Below are experts of layer 6 (counted from 0) of a mixture-of-experts language model. Rows are named router (the router's row for the expert), down (a neuron's output weights, with its number) and show model dimensions 0-127. Each number is 128 + 32 x the weight over its row's rms, rounded and kept within 0 to 255. Numbers have three digits each.
After each expert's rows: a language model's description of what the expert responds to; "comes before" lists some tokens at least twice as common just after its tokens as in all text. This comes from a sample of Wikipedia text that the model never trained on. Tokens count by the router's weight.

# expert 23
router:108130135098110060167155095141067063139099153144125113075086113063115121201110132107126166165124109165099149086100121092174151103132087130111131159114089139115135153108193125171111115105158227150089172124168123126148153127137168208110166080160086119142092125145133142135091104158154156149143150106153149109105123117189163107173138113101139084108100108119125161043067127157096096132134
down0:109157151123142079076166113145112081129137134121161150151120099106156142145221088133127114155125064192138141109155100159104197116141119109089169133117157119134171082096078131091114076156162093157063130119186144087119161150166116144104122163157143135157116080140135166145187137168164217147169090115096169158180110113164099173107119152072090121112147085087174128153132089149132142129100
down1:132129105155150215185092124111167141111138157143100113124131161117067148075168092117103083084137169024136134118147058144120162128133098170162126116106168109116098115118146115135142150165104074067130095129194150152127202139157095130099157159107164116112132147116144197150217140137117092129144129138128091138187158177075141079126155096110106164127145151148134165141127083121141158170123
down2:167133144092136183122093172130150153118144153148138079124098149109119117133136182127133099111138144127077012129124088136115189112132147152160150111131130075138168172165110110138110120125135099190128101135170184117100176147202151129144073157159160118139135138088123082161186117105128112118143053180166101127179131184140135114135120084128107156071143134146146127203102059103083152115079
down3:159099092095133158117116145161128125109148119156131162155070197135171176160122119146152154085165158162111129192108194125113138142115054069133095115156128155158181170105117095154136106144188172142188142115085131140156084099099118126116123143117131147095154104136140124051158085129134149113177034119087089100172139144198153200129138150147140167148149120181124094142145101136118127187106
down4:183164154197105181113089181111134142134125077140097156136143110141140143143160109094116092092110086142091129093150098153086135137170092121140116176149114114076091144111153136153150088100162106124108120121062107109091134168128062150138169105090142168151067089132109132078159144158139116145229150147154135089141093124114069111084126076165115104130136128024148120196125125119066149133121
Description: Verb forms in prose
comes before: " the", " to", " by", " a", " in", " that"

# expert 54
router:131124133082105079187196115137088059132105122137138097086118119120085122169149172141087124122152116154124130140098100084122193101132084167100079149120052048100110109147151130145138101137122223178102183127169125129095133098142162168072136103152135134157077140085093068137106100153133183145100117104172145098099185155153152127143173145121118115088141129155095119068102098151120105157150
down0:165106113095053063068156154151115124098117078126157049040106094144129139155099126104174148073177152169127105169150130096153170130083113136111137110092110116132142106096167111159095102150158133100088162118139152113115166163161125119132158129220100136160081140176139159213153166136146137090120086116123098146103134143155160087146102115160099190112182139103109121165139104139170159135141
down1:074166098125112080136102139157162116127097181145100146050149164129157130138152141096144135137107071088121080139141112154170130129128134086148210159107108197114125150156105187110130197101150120083089120144180132090089128148116160136127159146095102124104115143146132160166044135086182100082134138128138125137092118070144168117176048215118132094121159121131143102146102156091148129079098
down2:027163117114118142151119110131154150094150158091139121110160111137107101077139150087155144156076134105117171122090131204117148117117176109121155115170124152105118161175137142105137114091073157121127109101122074140043149105131146103169120097120118090106113149134084154161109078166102109117092158124114136150086119106086120116146202149135143167215015056136105121145162127131113114105088
down3:153159151133098157102055099177153135120085086127085134156178133108108143101117095150122100139105168166095090159140183114164180135134132124163148148132123125103173183101133075152105120079167153116099133056156148176192066117116160133118069069106124183095139089105155145139193132176131128132140133125106172132144164190082145138130136178200170184115114132091116110100101086174134113106143
down4:116129106085187078126125223113166117147056143144110106092079194142128097115155138166097150115130096027120152061156122151122148145149130098075162164176111114118092081170116116031133086159122110097098106122140109083110138106133154117167157065124116102160157121149129113153138132134131123120120069102125110117058140155174136151117094155129121104158103138137140086151074073154106116141159
Description: Content verbs and nouns
comes before: " the", " a", " by", " to", " in", " with"

# expert 22
router:104115118097152170183210148080130064112073162157103166083092189122105093123140146133075155174165127128133074069145137031151107129120083111140117164168126103109130093152149128138168155111127150155119166083126142171165129099140159183080129101089120143141104112105094091100085122163140149133146104054158134148101127116133133098128140131131084106088145150144060151049089151164115105121157
down0:166134089059064158119117172051091152133153131101147096191101134084151178128106099122125071077123145105069097149098175178148157092143072133125099108052108163097146117125120078127148152141127139139142065085126151142243111143142161130111102079170110125135130166136118080137136131091158126151091089096124102159138153174119156110116107106151098089140123116145172134106068139141080122121135
down1:145124150127106118089204111099132190126101080166043176087146133120092140123158123129117114099125110120126121159106101134152135150097129173069176117165115091070098089108148158080146112081167094096109115097132186139196143104122119130134117154158124136122159146114170069165112111195147130132128171165159124105138155131137158126131131106164118051101043118150130085157178114048123113072085
down2:154071139138099152122081106152161141194148135192099113152080126142165121167146086138133174133171123167112139108109110103136175152098099079160116142070141136176129146124125164151109111140141066107083166135102134114128111139132153154191100139146146161111063142111184144131122145154064176126169153089143155163071131105183135083070194096089132114105090153147099120128215205150124140128090
down3:122100125139146078142119133070123174146109078100130126160067074100108135183104108144146183093100168073151117123125131071129150119117193093153163124175163189138120127110159138163158165126143103171123140198112092055126114130089104162111111133131091145171152153131096170143120134111059151105103131112115115152098129114211138097117121137097183112180115164155110117045079171099191126152130
down4:062119134172109106207104104141140173182088110146139176060183166186113105118139075088111085154172075093108122111158142162115086197109102078058144161096130147116179101111134102114055132177083138116127097103171111092173167104126060132174109164175085107150123082120142140091101108159083159118123136114121141134134126146155077091128135158127117134104137096114153137107107123122129155112087
Description: Numbers in data
comes before: " |", "4", "5", "6", "1", "7"

# expert 38
router:106078071134076136172132077137121059110035121161108150106112125104093107122123176149119145124136112107121087136129161087144155115084101143102099159124102121057129118159141127169095147050134109141155126131195141160123128084144103158032147124113132205149082123082103129089039140155164182163154143081184132119090143133129149117140131153093114114145157159150135162083092111139116147101126
down0:177129137107167083110127183070134182210141160156111121104102116119167102126132090118073100147120122137126127068175123132130129105149160101162132079144132083129095197133047139104125146117120175132098109181146143097119119200119146128116134121168072113114151144180073171113112137123108143067149101199078080130179146075124110121146146137163126083109118068139096127112168170132117123079185
down1:143132097133082075170120129114177109148077151133085120174138130104107105126094124137130155105106099112118082143105093156110134178062062069087090100109148125086102090160110139134155110124129070111147157101178127130098105110120146142025128153089140089143122117127115144085092149150123179205103135155156164124122141174134127147105193066092072144189140121163131102159162048152132181129117
down2:081070088118108118105165098064192086103166119167149135145083118114106112078174114116158081105120119109123102131180112163175129112175089089138101084154138101115120144111121150153133145069132127124121128173168098136150111182176088118121162060108144190132186136137128094200146151158181172068087157087142130083129116179083159180161086159107110106105126142119107149133132172132170130173166
down3:162110098098103107164115091106175164150128162194139121156142159164102145180139127092075134125051184167157138131136169184131165134194140165104137158098141176114147102113127070177128145078144116171080127149151098145126142091122097107104116154083157139166088127084101129178119114178132089135134207088149118175152150169076180154195109113131122157138149130051156129131123151080159110141116
down4:117112134101145137116112108082147116085122150133149175178097161197155142165098118105120176098129098119189117146133091160132096154122136182090108098111172083142162192163170112182107101125127160134157099114137193139136205078216124112075153119136111100205121162185114119154124081142138176079153127077093142163143083123145167111104093133168121157158142113114129105104102106067159132115081
Description: Sports table headers
comes before: " |", "|", ":", ";", "===", " Team"

# expert 34
router:129119120112094180135139132142116092111103118147154121072135100080081109181132125176120145169104144133137130115125134114193128056080130120131045144080102113067111160170131138131146198092090153131095188108109114121143165110137103144139131025126138158172092112106113127120125086177125160150108181056167101131147135121107136116159124110169144157094123140132107185046080117169076126134184
down0:126107134100101065108172098114143120155124142091143126107154139151133128145138171111174180090073158137167112145068102089133152109063089119080188131123184116097101192113133167101127124168171113104137120086115170116117128103127116140099148124102076121112117156181094130155012113120140078145093073215103117110100203140175115112146118129142174077111087162078097127140123136159119108126131
down1:140118144127116085162090120105127124102105124182081080085148095221113153143088105121118172185106073151154167133124142124130106108143098119129106113080110105159127070174126154171152140119114132117147165128050077137116132191135167111210146122115157104167130073124125114080134140177088139184151169121184054155154128137119119125192103083148132122136123186110108182090140134153080147148170
down2:148156171148132096150198116132077109138145131107143159124128177184088151136152192105141147138158141142131135118117061095143087118108088132147143152141127122117089079183151074134000114122137084130147104107069154083129154143081117123145190128126143094164123087162177140154153110138177129146087120164135121204121147069077105122169080137131173140156089145149154117110139116182103141132104
down3:122143176179085086128148109149115145131120156123094120121152197106102108183090114153136165145102151080098097155141158158123107139172034124184177108132161132167161116132072107140133081164143082134132077108041139138172124129134117119113141086097177140127180154192118170135159063151143136117129147170129099094116121155085106150166125115096131184160176091146159175118147111187184125176142
down4:148147156179138151156126104143085142144165154184117115173145093149144206114115127098142108099141092143131123088098152076152140121083112090171128140126122124148134213128161192122128178171139128105082116173120170143130081169142171149131124100180144126165078160128158132106145125110106100164150120067168146168170153122130098185117169160126102162126188093103190105173041192154142152105164
Description: Relative and clause starters
comes before: " was", " is", " he", " the", " had", " it"

# expert 60
router:164144137095116146150117166104124101158121103157144143123122137090118067182098148231124087185099155151145161062128103125146178099121128127122070172131041092066113168184116150102108137093089184100114168088080090126113123116153129172090147107161129162129135126111154137132093086163129183158102119114177125115146125115134105106111129144126137105086171108153118215061065137128107165117135
down0:120148121085160088085140128119084064140162165179108111162091118158171159148135157176099177118173134178180113149090159098088195167108120141122171182152147116151117136143174114105153128069144103180155096098184143170097086132141125148134143149161159098134085129112168112172101136110172188094146096193137126130135079163097049169075131139161124131129119167158127156186108088144138162147100
down1:236123102114119079150110107149140139122153070144130131136151128117109140085071169169133128167079131131120159103080114205146132149118155174144108161114100134157081130124084120181074169100153157087153101115008072102152124088144138144111138130125111173123140121112134128175131084169131176145098145152112093169109153118126095126089111166115191088131075082161144099099106126143103142118181
down2:172143128149129106113126200142105103145145128149113068149094105186132152114105163149134174147093144187183145114135148185081073116127087119195106163124165128128153176130158100105106154109153123086113065171125082124160119092166178143119139166085118120145150118126174115120198081073107118101118070087079125150106074128117138146095178131162131132141095074122082128166127166114063103169191
down3:133151147123098075124120131150142117102127098109176116159100124176118135098113158207088202148189164129102149127098160172128140186128180135084126096139136125094088177093129161095100106185139142079183141118100087082153081154154180115095122123163168164133132130109130174146166126110120126177158044126165110089166088097137113095098119134129104121086120139215108101076129151133154145180077
down4:205093152086148148170164156093133121103138173161125088073113115105173149088099145145039080089163135121175115094179125113118159135135142108121105187164176162141143097141140121162110151128125094139109102112204115126160085140170121147152137174150112102139153126036119091073154131133119162130139070148150132096133157162166137098145102150124135134116110191206142167106080116061148139167107
Description: Commas and list joins
comes before: " and", " the", " which", " but", " he", " a"

# expert 52
router:148121081077091197128084107107094113155102125149138119107105140151147060180159167169108113133147137146179150125170115129139148099093127118089088118135088118063097161144184138114125185072092200137107139118150119104177134081142145178104131069130080152108077156118136115097083073124138145129116180076137147157108100149183152098099143102139100104081169134111082136046068121149092126113094
down0:141095120162097064091128085111152178159115120161158184142160177091107092132093057129074094075162169050139180095169066169149163130087111098135073056123115085132120162117091117080134146148133132179160060112149137153124082173109125112099090132141072105105215112123142091119157112115112124087107142096111110154091130124147107101111150118118125130101068109103123115101152099130156128129154
down1:071095109132102100105146103146125174139136169154152122089175136139149141116095127181091184083081144110082059104082127116137108110150101076195176178137103166097078151109169135116093163168129100112149111202164112157118120154160143097110148147084101116143136128183168166116127163105126077104108075167062136107125138107091195088149110144118105131129142094106183079078097120102163110140187
down2:114134167111159169133121160179103073140088128172199088140101079124090108093172153126115090135091131146123152165192148163162179092085171120134128145106137167184116162059112104126120088090106108135123179116144123110191132165147073116138135087129118150163113151101143130164126174163105138139091172070163115097086100149104098107062163153159181138103074128150111121072110198115104116167096
down3:143064144133098128182151141090126087112137171127083117142097116064159149143111110140128139113139082111088169155119157131091122102174088168153143096113141179150174090147075169156118143115082114065122135073100119153100144092153133109149070171158121096105164132074114193176121139143115196112154093109154150111134121151138127218094097169101116141060109134140072124150094136122162216132168
down4:104100137093112108140090088108203161117122131112128117109072134102140132129131125122119171157137131079104158082205139156160130124140100165071130092153131090164139135141124074102125176126107164111059066124157105057126190115113098114131094103176145130126154083062114170089190047092128122127190121184141110134079104105054109120081113125068145128180116129121097145133097131166106139133131
Description: Phrase-final nouns
comes before: " and", " of", " in", ".", " was", " to"

# expert 29
router:133085065049142135142150139126128103149092126086115158122131117098108107193092181164108157124147107116192130102145137102148178113086126122123125159115129102097127142141172153163113144087130143134158202094155149123131128142096168206098155086138085119104129132097092181074089104109141138122142114042152130106082178121129184116121125157116122097081122139180103090026063083102147107122112
down0:117177185152132083098162121108050116093178146207134084146195118133160138095132131117113119138127137201066141079118131132119157087135181148176141144158106138134059145136103123168134114138116161154088120155124114150080120106159176103111143155100180170150118183094116094105172167114127123093107115113132153171190052092175088125144102090128184162169156137086151153162158138139128151124168
down1:139082132152188180129075189151132158182060148164127089170110112081089131127104127141147094130147128100162124090042146153138091097209153162044133095061142142163118141161197147101123105100108143116129136115103074137143164158128131138089147147136092112130146142165124129138128155161093117124150099109080088120116149120066146144108168183169156168045116137120118170167105141108151104121113
down2:218135137140119168084164171110159122135125077096060138153140125161122121150069190116092168149139169154103124155118138140079157155182077136111104132071120136133154183139094067187108133118140110173133179097093085095178108157110149151129168160142123158108140102162174191097121094102124129103118080095071149138142159078115148147139185155144148079119148143153134106154125183165178127170095
down3:086128140138172153132127159207127130158140167147156157102130087103124127098175157099144177097156117137158135140118082098131090083087129136119143145163048101143139156099150085134130091073116119081136091104087112118132104068075100106132143139144113082135107143144063059075118221097091087104112155102118166110101141148106161158063090161168115174142206173165093085106124118136125125125137
down4:073079123130118068117129115133151185160167196100069109095104117117094137116118136114134109084181158154110150125138157164156134157136116156151124115129100183103096137148078185055127239143045065121134111156115155146153131132167109083128123127167114094131163147132118128073103143162076137123083141189135071100124065145163148087138110135088120120150108118119105187086127163112151126113147
Description: Biography verbs and pronouns
comes before: " to", " a", " in", " the", " as", " his"

# expert 17
router:128117094097114167126102157129082109119109142190150096095181119105121098175094208136141140104118135129128112103073134094155124117105083104131093179129086109086089181131219124147157156116099170149110124081179137117154156081166179166065132090151115136106099162121130066105100180175127174117105114085120141130130131134138160120137075087129078137075180162106121199066097114157113112146120
down0:090170087158148103168132112115157093151162104090066148127153163150119172062073117142084128141130136167184110103101110152129096169096123098092156068113092080106108117095094114162151120127124070129058147163129161151079133144134079116093175202150132125131132154106135158118115086090198120169111168093136165162115102215140107130176139144105138097101128133152083193150070156109131157154138
down1:075166153102116159121068068154149133101127139114122157139179127140145039090132158130160179161166118068093128146093148112155165117161111168171096149124088122135087105132126184158061096166064122160161132127133123132133127159101114108072121179134116096115141055055113134131052144115149138106154133173137045146128143124133127107119109170137100093165142086119146117102100132087147052089113
down2:087162157092084074146074143155155131174105124169125129120204140190154095142121070103092087166103203090111143126134178058076141109162137150080164158086179114099089112096164107140153130101143103093138138105136099140139158176100086124160174139133127136184121113156141161168151095124160136167138104100153135148106148126137131084100055102147138092111125118046147124114085109200095145136119
down3:117163120090115113211124107102166120155109052103126190103120152156155154097107132154113138173145097118141129082093148153095135092120149084055153157154109146170152127132135133107107159130143110139113130103129118146115082141173132126184167123082059159118091067167113118135023101136133154133088099151128145125093174123071144109118119221148160140144102135157145064125109126135212170158120
down4:101134133152164092084151111069131144160095241108144132135201101074157133093103120156154157138153085121141129114094189111121108091165106141115164130110128101141171142079101088149164143150119126124122151109167139090139155171128082129183054143125175049144168167126090128134070140109125186132141106201106182065112137134118133126108115091135094140133183161180098147115135140101091104103140
Description: Nominal suffixes and nouns
comes before: " of", " in", " and", " was", " to", " for"

# expert 6
router:092117104131089168171093130099080093113070104083123188108103169108086129135132192143121123183146135130147160158142173039148146062114138163135077154162064089122081143188126151142136114100108159137127129105164127178145080083150205127092119104108084171151101167099094120088054099139141146115096141079163113165100158100099145127133128131117145126104174170116140154076094115136104150113092
down0:134151135155103084137152104113142126105150153210138082189132097133145104129098110115133099127091108127129123161155082144140178154105122100115110163115093179097132131111126136104216135102138126103133140138090185139140151096076163151119149114170103120085110162089136179103185090134131125107081125164120089193118165150180161148153107167182195182080043157132128112150176087094162132199092
down1:129154144091158117160120158110120118157125059115076086098169112070124199148165122140103058094147113105129140112093114169160155142157125143138128193138097104087134117122101108117065066186140148179151140151114130167104131081135194143119067132101137137104121132156105163141172142119095088201153136136116142150182126097120164128104144070119011135149162115175161121175120128166126094118100
down2:066196173133076151139135136142145140097183210166158141183120156136134100071139147113112110084119159136112140143169122073132076106134141111139120120103132112142141153136075081177129089117060179109119120122127061216176148163105141129158075117100101162135128047132127093163094163081123107140130154117139153179118112113107131213168151087104153150087106132115160102131146128152128120146173
down3:187101087098140130199101180120167121099108139160085099143131110192122131158136148080132184148150195108155060074184187130121145119134155176132105100138168133146143133190087158090105152137119125153141091183081147114142135106138182143133162132173083107089104116163140088108127176125112106186139127180128100174100107068137078131150142164112114164092134086123138141061171098150089133122093
down4:163109077140150155143070123148109169126127142144143077128181164100102148131194094156114078108115113128075145083084140144135077191149163141111158118160122095169167112152108111179162146131107126093129147090111106154151143079142112107137114141117177072135183077105183186096120111121122143080124125133117156189091161079157147139113143134111163155070116125084149109200103075160052094137191
Description: Line breaks in lists
comes before: "-", "|", "\n", "The", "In", "="

# expert 19
router:134095103081120091204161166144099052135091171148098167089117173114053098137111198164091135110135129125134150086146133153171178078129110104162125167141100116122122126154154110155147153123088147152109129116096137149141152091173135162053142098080089160143120159087110110079043152208128164128149139115148124130111140144094153092139142125111177150108163152135085162075067095136098139175114
down0:214106179127118120142103106124151086190079113155145167092188086173100138176134138121094124195106107143125100113123139153121218141127140160062109147135146094146065095097171144086167170107127120116147175089160097145142095187126117159113176128210141116102057106145157131144115164167123064157099086128131140117117089153162086125148132161100079135169148140125080129125124131119169157126134
down1:094171147128130145170131120124079155151081181131128098128157137131136085130144155092076181101114058129106137174158153147155113091125095137125100126131132137207174136103107087152158116125086132170127167143249181096100102164157091120090146067140125166137088125171135053102085123112118138118150141110089163138156140154137134126110165108119090075161076123120122127169125055198138124146166
down2:144147128180164119096166146149126057136133127135086140084157132171094167134119176127112140152148103125158115127075100124090140156173114125169146104152098097100128123068186177151132124129141055068172137057078101092138078101217137124153142100157145122204130131123113185150161131121105130063109137109134115098150138128157141150136122163098073182126138106073173085115100181115063095133114
down3:199124097129137152128063113134137159082151104151122140180130114129118131150110086124107115153115150123146054144113173091113132158080096127122164170098134134098112148196119081112119230144126207131095120167245109135135126146095157182132123157127081135126170101105157094103162111102118157149174110098142113098084078154129140099171127110119143113175092128177084103086142091129070114118121
down4:137134192145134087107106063130109130180071155118126114090179108123130120130069160145093187101130146115098086102088123111059180136131096071124141145152125121090146099130119093117062112138081145162104125098106123081152113121155124118141157104147161087142116076124198124076255185173151135173135116123153143125101127157080138137162116099089111099126129110076095174125126139161137139126174
Description: Table cell separators
comes before: " ", "\n", " 0", " 1", " —", " 3"

# expert 36
router:122105136077120097196168100153100051129088151124071130107097129110077122114151213188122105105134110124145125064114141121158149081135107109159068166133073090107143114193160136140186155122104149154127146092108123151105162117154138163048134084094126150138100168084144118096058077193163147150147121071129130120090137150153155106112167124106169144084176142118089147078115116121119144124107
down0:186099074097152153121168168151096110087107114052109109165087154117099097110148121131137126150132129110126107112118085111144101128112091202172143162103136145125129065173084064148119144085126140113102103179159153117126124168161131165116142109056147087075118141113160102118060058126123148116105143153124153138123135090165080116105143143050145093052168132175097089189137176098162143135100
down1:190135139151122140095119086105157149153097174146097143121166142126122146130116083156116128077119110137091071128148119173163124138126076122085133108197136083154152078141088086135126149215142091113119186123099124129075148143102118139115108153103169130206159141128151110036209134203105166138195169149135120117131092170117143124137115086109078124116121133161135162162155157137092092155191
down2:109138096148152144124104170136077124087141108166142134161151101108188148109152108111140218109096150140165153091056082200184184140143083172141088096118108102139098140164137146115097112119099215113104139150153129150109074084139102103097123162100158097141124133120187161101170120140168091170163150062142144206088141127189173151136122100092138137148126111118078143125106126156153075144125
down3:135161104105134125065148124123102169107176111147129096204159112087145114089153041119174089094154188098116085133122162152123104136169152126171125100118121155163113083112132128173180108082117166177189126083072130123141152127099120149143161083128116157171130205108113162134157057125123116130182089099174167147136180149140177168074163158098157177147129129090093158144125120158113109103142
down4:087111137182082152089158090141071107144042109096132080153113133131060167169124132117114126141135140110092155170113124159150154142160154131089112124148092126121160071145069088082158099152126159188159104180069172107126097175186130129114101128091158157105202079140177181156114148185151101106137103100118172123156091153081108088101084068114092105164150108131145142132132143160145138108117
Description: Numbers in statistics tables
comes before: " |", " ", "\n", " 0", " 1", " —"

# expert 3
router:113126125102100166166090101072115068111089156141150124093098155109161082165085165156096155102120119143177139149154114068128153141081062104087132157125069085089101153134197159127098136116129156160073119113171168195154158103149130189072134125095113136122045165127132091094113131120140174146124139087161168132160126140166129092158096109147097124063136129138136210075087128155114126136112
down0:124102146167108112133112124136124175101158106109153067154175104162099111114089093113119148136116030186118113158156092103107123144127136140166145127162080153170156194120141136059144083104095203093113131132103103111108126134109127103113101103179140131126123132104133184139150177093085089150129132110128110132132081153068091140108140134162089156107134059130130161255163116122170116187157
down1:070143126119110076196095101149123133106122080151112157075108121132118124140119139136117127186149038087105126193085153158073154151149147153101118110128156044130099105196119137183097152161138102114135051113167117162177197091130117139068076157095135106127087139102152116104167122076127127101100163203153140135163127109145131183151142122135130104109084103141148151120166092116146138087156
down2:099101200108127143142161072119134088142146179137125148149107134184143120116085111105090144095177156139154105117102123116067192157110172144135116087085093099133099101139137146171056075119154141134094126100124114098170102142143145151115113172085127157118133069086176099130052147123120133195087132190138082133109153099155200099132170133178163149184070115138125108081110098166175156106141
down3:150097059152105161071133115156089081134190170097101122120135100081158131168127124106076175111129096068111141192154114107104178076129168139159147082157172147106108102145133176155146171144072137079121084157080144075046112092115064117125153097150093123121142184095146136103140160128157167097159154149130181108127140148168141158101150121095108132089085149135098191142095128132133181138146
down4:100114153087222075130175070189129091128127147100181144120047119226096142070086139132123157155133127200134137124133135116118153104149128156066127154119124111138132111085171133158106082103134115140105090059103179111144161145113134139133122152139113131131105126112109153186124119076142124124102097131121161129072134096171150175139187180176146105111087133186154083131141130107095088164141
Description: Plural noun endings
comes before: " of", " and", " in", " were", " are", " to"

# expert 18
router:102112090095079144197185123107124084118059183115082155129115136124076126148117174138075101137090112125139130105106150092156173118113102125128081185125110131103130175163156140174131135094143119138131116132221109113117145123165136172079145066080150218186101133138135104056062138139127191115103163112157109195095161144164114145118091144136118116134168137144120165098089134143148145148156
down0:147175148159134189117128145158118152094136174133099097100159186156153136132093136231098138141126125176116138167093144139096125136144131123165113125066142158146132168095189142088153149136153139067052142168176146104140144106092187144149122144126083155124199175190165153143169119135110128098149136181156157066097088124126097156209137093096162160080095172119130115115105146141119102113121
down1:173146049158116154133105163099144124096142113130085106139165113126103184096105163148101120102092110178099085099141129152112117128096123100138102100130156150156146194167138069129146125072108158112160092176165096092159076143150147129151119087151170161153087127180135102145128078075080177142122149170150107181105189117169080192114088077095191160157142145148163166130098100179099156131104
down2:182123124159147120087121130131108127122126129163081104134149104079120111130119101161155150167140144079140100126141089158170149130070177089165115160185147108122134132148193179108103104157111111192182072134123177100122146144144123105064150144114063142096161090125142146137047137158160165153134114105141140029168123115160086094169195104168134099130168097073136116126070096117171084125110
down3:112101141098126091156084100122163137161122123105098139114123102065099073156114122164106102137153140092097186123176143062115134122073097155105112123168142095136140131153178158129174190119116134101138206123089163122084104142113204120108128089202143164101198087166100142114103106137123118118154130111129156079120128075115071128200144123116182180165131132152103203159194109128111145105142
down4:141107154118170126132117110151146155144117113109080114168124099150117111060143193157089140122164164149090118153089195122146053164159107132089078114180111155151108108139179116117162139165106153097131118119145131072156133143090116117131101131110065096181129149115104106113072043130150099194135125127149069160034146117130149086080202098178106149153088106165155140123137105098140149104159
Description: Table cells and parentheses
comes before: " |", ")", " 1", "}", "D)", " No."

# expert 44
router:142130118093074143166091174062139087123085144145102166140124127104121109173116181124101069109148140150145127110145125115129129111051107123162123185179078106101097161154216122173197107096145157149127124089138167133151142122171106212093130084090070148107140157119159120088097162145160167099123142082158124119142128165191137084142111078090151096110165141155122152076075144137140149090093
down0:142177188116143116137133140145144105133136126152164110156077158157132177117123092130122108150110173136137078148111102160158158184163102080080164191098127140118097143107144185120089119081128152166121092102063166117134201151112197119168119069136171088131107210125105088132106122113119035139089174125098188116155161121133153150137117161155134089107120117101133069161200143110133088129119
down1:106066124153120136149227076127147114168132150099120137099162161090155113144103118190146124089106050181133156158103124083156116152103139140176159148128129093130146093081106141184075185120141109179110157135164082111106134156181150120044108126094084109094115130115127142117055153151152104159134133065210129167179185122103156159147103112120114139157140100147136131137135091094126132109095
down2:118084138165112134110118133172161171158183092134148162140170174123123065110102137185136104171100154072132126141127109137075079106123134134088113132179116132093158109138133070172102143140208074165085174109137057148147119086111148165119105093147084111138170136097113113074134129173093157113169108158140183124143136066064171158077168129107136070157123120122132075167169106093126161132158
down3:100162093144164177118133176087141107116125113160117118173154120181137096069199155153148106138203145125146158177161114119087129102184129058081092067125097094120169117130166115072084090135105122207157092157105116139149102136109128141084110120167125105098115134141162152157172138155149140138123158154110077127095177062157159149072125119113136115111142082133124089065128117106186077176127
down4:128136141109157128101186100137077122136091068167121131106102112150146104086118173110158135176116080199136150116157139148139103218118186083098138148160201142101132117136142171142097187153135110156115076100116081116133074134077094124071138149153110183111178072080073086129116100107113127115147062163136082131104113167149079140163092148127146088159126160164071125119102121102142168119153
Description: Institution name heads
comes before: " of", " in", " and", ".", ",", " for"

# expert 15
router:143077096068116097212172141140089053127078157119094137113107162110042087116114198168097122132122118153129138081143157135165160067136086094153107167106085102100118131145138115137160150124105126152139124103092133145137145117173113163065161096113123165136114162078123108064037168196130180151135111106142129120099130164105142105128125124113172169093157143149116160082091132105087149147111
down0:044208148105134085136088081120089134111163100137127097117156078103110164177176161099170099092142116124159182126130117128098126181104116069105124123102137122151141204125116102107138110126107150189113137100100181110165116121063123126110127121163150114178150129139176139155113107136144115069105082177161162097092058109106103125108141149209138172080138153139202158151139106142111156144170
down1:117134152135110168103153142191119076057123125134158096091142110119174164124175128098119125097132112094129124091150167159115141079134101108160113076072084098177106116088114166151153098113137095099127143124093115078101050118156126122118099092149127150120140102090130143104120139076132189172091165054161097146119110182184148175124101103148189163112185132111093116219092131128121131054126
down2:083141192083097127156128143099130130145074158074175112068136162159052115139124106104136149142123119147121125110135135149120141090143108107071128116106104113110129150115166112171124174147132107128130148131136063140133148196193121139161138163154102157086117076188123125083132210126186117119137118039133152093129071193145127124074095146162149227112118143170167130154111140127084112141110
down3:159136152058128146181147039107106155122110158117075104162127091122161134151159038138171089140102072098138125100129079113097067135101133124108117172133088094096082122121162135159146068143167184179141150079112101117143098110097116169140135085127134090116123102157150118109167124075092055121136190076095125151121124097139101078131151171125163169090177136106148123143128122080158109149170
down4:113145104112138063149114116167085092149153149132099105095123149148109159088156160166119103159100145146169159115143103178126169079139108151139102132116151158165165156152076095095143108167101072128116160126058146119041181102138096139127102172086168163085107165088102120176076032154093150088166129153113156152074161137123074118110197151127144144135154066150116130105163161129157149107148
Description: Table cell separators
comes before: " ", "\n", " 0", " 1", " 2", " 3"